Weights of a small mixture-of-experts language model, trained from scratch on English Wikipedia.
Size: 9 layers, width 256, vocabulary 27563, 50.1M parameters.
Experts: 32 SwiGLU neurons an expert, 8 picks a token, a softmax router.
Training: a variant of Adam for the experts, 4897 steps.
Below are experts of layer 6 (counted from 0) of a mixture-of-experts language model. Rows are named router (the router's row for the expert) and show model dimensions 0-63. Each number is 200 + 30 x the weight over its row's rms, rounded and kept within 0 to 999.
Before each expert's rows: a language model's description of what the expert responds to. This comes from a sample of Wikipedia text that the model never trained on.

# expert 16
It responds to: South Asian name pieces. Pieces of Indian, Thai, Southeast Asian and African proper names and Thai script, such as Bh, Kh, Mah, ch in panchayath, el in Telugu.
router,232,170,225,203,219,206,154,250,183,168,199,176,216,246,251,198,154,214,217,234,208,219,199,186,198,155,244,217,190,217,186,182,209,232,240,211,246,193,275,234,229,223,238,203,232,236,259,132,180,238,171,220,205,159,196,154,150,169,148,209,190,252,197,178

# expert 47
It responds to: Word-start prefixes. Opening pieces of longer words, such as rest in restorative or Restituta, ét in coup d'état, f, rel, inv, and foreign-script starts.
router,197,202,187,154,237,180,224,224,245,189,238,182,246,237,204,230,203,151,206,169,190,161,215,218,201,254,170,151,182,229,251,249,197,111,236,156,167,175,223,255,214,169,236,246,203,278,228,157,184,226,201,155,196,179,239,240,206,167,177,204,153,152,166,234

# expert 34
It responds to: Determiners. Mostly the word the, plus other determiners and possessives before nouns, such as their, this, The at sentence start, his.
router,183,202,128,223,228,161,205,214,178,217,180,143,196,179,199,150,216,170,255,176,154,214,166,194,257,202,186,246,215,209,182,162,243,246,180,166,235,273,161,233,170,200,184,220,149,211,236,161,155,186,189,232,163,176,208,174,199,199,228,263,204,218,185,181

# expert 60
It responds to: Romance articles and names. Spanish, Portuguese, Italian and French articles and name pieces, such as Los, La, da, San, -ado, -ouc.
router,212,192,171,165,161,198,149,243,236,187,216,226,229,214,245,222,187,211,196,165,231,248,183,234,172,210,229,260,162,235,218,235,173,230,185,187,185,188,217,194,192,222,237,235,209,183,182,229,207,248,175,215,228,219,162,200,173,172,190,194,215,198,225,228

# expert 4
It responds to: Biographical narration. Verbs, pronouns and conjunctions in biographies about education and career, such as graduated, attended, his after and, born, married.
router,171,189,228,194,227,225,235,184,176,169,197,147,187,213,188,184,178,183,176,163,177,205,209,182,175,223,169,208,186,221,176,226,206,212,178,173,195,235,181,167,182,160,222,179,215,246,224,219,212,152,179,194,199,172,197,213,199,224,175,169,232,201,179,178

# expert 13
It responds to: Periods and abbreviation dots. Full stops ending sentences, and dots in abbreviations and numbers, e.g. No. 2 Regulations, v. Brazil, initials like Thomas C., 1.76.
router,207,193,197,206,167,174,185,160,153,236,227,198,232,183,247,204,162,220,185,190,236,220,189,209,226,167,193,239,198,160,233,177,182,161,171,198,213,169,258,187,172,181,220,230,160,208,251,163,199,202,171,229,214,240,176,191,237,209,180,182,230,242,264,155

# expert 52
It responds to: Taxonomy and species text. Latin endings and function words in species and genus articles, such as idae, ensis, inae, off in occurs off Mauritius, list brackets.
router,155,181,186,242,231,217,236,227,209,226,160,214,257,216,188,215,176,214,213,191,198,187,161,216,233,181,176,193,181,192,189,229,250,199,145,208,190,184,169,201,203,158,245,163,204,230,254,174,171,203,230,247,213,215,175,251,217,195,242,165,217,207,119,188

# expert 37
It responds to: Biochemistry terms. Word pieces and function words in chemistry, pharmacology and biology text, e.g. adenos-ine, receptor ag-on-ist, acid, enzyme.
router,142,203,166,193,272,231,263,215,217,190,174,223,224,199,184,191,180,213,181,206,228,181,197,189,211,186,208,228,165,218,166,238,189,240,203,264,219,197,142,184,195,187,166,246,216,210,225,181,175,153,186,220,223,210,172,228,234,237,226,183,238,219,157,258

# expert 54
It responds to: Taxonomy and nationality adjectives. Articles and adjectives before nouns in species and genus descriptions, such as French naturalist, Early Cretaceous, ancient, marine.
router,146,184,163,184,261,188,225,228,207,205,169,193,213,220,166,187,182,239,196,237,214,196,144,209,199,259,197,152,141,205,142,252,220,231,206,225,235,260,142,176,180,240,176,208,187,231,201,223,191,242,248,197,172,174,180,223,207,181,245,159,209,205,184,205

# expert 19
It responds to: Narrative pronouns and verbs. Pronouns, auxiliaries and articles in plot or biography narration, e.g. she, her, had, was, A at paragraph start, I'd.
router,214,141,190,179,215,251,231,227,200,206,156,201,221,190,214,230,173,188,162,238,135,156,225,237,219,174,218,177,153,248,177,215,182,131,160,197,159,178,185,138,215,231,223,169,170,209,186,189,173,156,203,161,235,209,151,177,155,232,238,169,199,194,236,210

# expert 20
It responds to: Road and place names. Place and route name parts in geography and highway articles, such as Highway, River, Creek, Peak, SR, CR, and capital-letter word starts.
router,188,216,201,306,235,203,145,179,255,228,195,198,197,242,158,182,237,236,217,192,202,185,201,142,200,194,187,211,198,180,152,267,259,174,209,164,171,135,244,265,189,222,242,162,153,199,198,170,191,249,208,185,171,177,207,151,185,204,177,184,204,203,162,240

# expert 41
It responds to: Mid-word fragments. Word-piece fragments right after an initial letter, often in biology or physical descriptions, such as p-ell-ucida, g-ill, s-uck-ers, cut, yellow.
router,201,266,212,211,216,251,216,251,214,219,241,215,268,245,198,206,193,180,224,184,212,183,195,213,201,190,219,245,182,209,222,225,230,237,222,188,220,197,164,135,189,165,212,193,246,194,199,157,180,229,215,137,218,181,214,218,177,190,256,231,212,199,178,236

# expert 9
It responds to: Short word-initial fragments. Opening word pieces such as ra, tra, bra, gra, dis, rem, cur, splitting words like raided, rains and bolt, plus the word such.
router,202,250,198,216,226,211,190,273,187,253,210,250,223,231,160,169,166,194,244,174,227,214,220,180,235,199,206,247,212,173,216,207,196,205,203,220,158,196,169,204,203,202,222,199,186,228,228,192,157,196,214,254,222,195,224,236,145,176,264,199,213,175,229,173

# expert 23
It responds to: Auxiliaries and adverbs. Auxiliary verbs and adverbs in running prose, such as was, been, would, also, and the -ly suffix in popularly, commonly, remotely.
router,161,213,187,154,240,170,272,183,188,209,214,186,230,226,177,223,168,243,202,174,207,173,212,220,232,183,235,196,270,222,206,174,185,219,234,223,198,259,204,170,145,171,216,173,226,167,186,176,190,155,226,174,237,182,185,243,160,227,261,209,215,222,193,154

# expert 26
It responds to: Adverbs and modifiers. Restrictive adverbs and modifiers after "was", "a" or "the", such as only, just, not, even, least, first, plus "play" in Teleplay.
router,179,167,226,180,204,218,243,190,204,196,183,164,199,190,169,199,178,157,185,198,183,147,215,237,207,204,224,190,214,250,199,172,191,190,265,193,197,225,191,219,166,192,205,185,241,233,201,211,212,151,197,211,201,199,179,270,196,180,251,197,204,203,228,253

# expert 6
It responds to: Word-initial Latinate prefixes. Word-start pieces after articles or hyphens that begin longer words, such as def(aults), dis, rec, ref, rem, -dem(and).
router,184,211,200,188,229,236,262,214,260,203,225,232,164,240,213,177,208,173,189,142,194,159,230,171,188,222,254,253,198,164,173,257,176,199,246,251,170,168,233,225,263,225,221,209,167,218,186,183,170,252,212,171,241,181,236,237,226,174,178,235,213,197,171,235

# expert 55
It responds to: South Asian and Arabic names. Syllable pieces of Indian, Arabic, Persian and Southeast Asian names and words, e.g. Pyar, Abd, Kh, Raj, Allah.
router,219,160,202,196,196,201,157,188,200,200,154,188,217,201,245,190,160,214,178,233,215,162,196,160,217,197,222,193,194,206,187,184,230,246,173,225,231,217,266,262,164,230,189,236,270,239,256,187,173,262,125,233,175,152,194,224,148,179,152,228,182,247,204,196

# expert 10
It responds to: Latin-root word fragments. Short consonant-vowel pieces inside longer, often Latin-derived words, such as ig in stigmatization, ap in Gestapo, rec, reg, os.
router,203,227,196,205,137,191,182,239,193,191,242,210,198,213,217,196,178,204,207,184,233,242,209,184,203,222,190,203,217,162,208,247,241,209,249,225,177,162,182,219,210,178,226,219,199,188,172,194,180,224,231,193,262,223,206,180,169,193,202,210,173,156,218,215

# expert 50
It responds to: French words and months. Syllables and articles in French, Spanish or Portuguese names and titles, such as Le, La, du, Be in Beaux, and month names like May, June.
router,204,191,179,168,195,211,191,185,231,193,193,223,236,202,178,192,229,167,194,185,213,208,274,189,212,196,149,179,196,243,225,204,202,178,181,247,152,183,182,185,194,249,262,266,229,212,193,250,211,249,184,237,185,229,198,235,201,191,194,172,187,206,243,189

# expert 0
It responds to: Mid-word English syllables. Word-internal pieces after an opening consonant in ordinary English words, such as b-an, che-et-ah, pe-an-ut, l-av-ish.
router,182,234,202,237,205,249,215,214,221,213,207,232,257,193,202,187,194,239,217,173,235,266,207,160,196,160,236,222,223,190,253,234,243,200,243,212,189,162,172,192,176,188,199,228,228,208,192,155,189,210,154,220,241,217,200,243,182,207,252,202,189,172,191,146

# expert 3
It responds to: Math, product and model characters. Single capital letters, digits and LaTeX symbols in formulas, product names and codes, such as \theta, A_{8}, Windows 10, Amstrad CPC.
router,176,176,247,262,244,205,161,168,202,202,216,194,206,249,199,222,231,238,213,206,169,172,224,247,177,183,215,172,172,201,209,212,231,175,154,270,208,202,215,228,267,211,149,231,212,200,203,175,192,204,213,165,199,190,218,202,201,163,208,151,234,142,231,187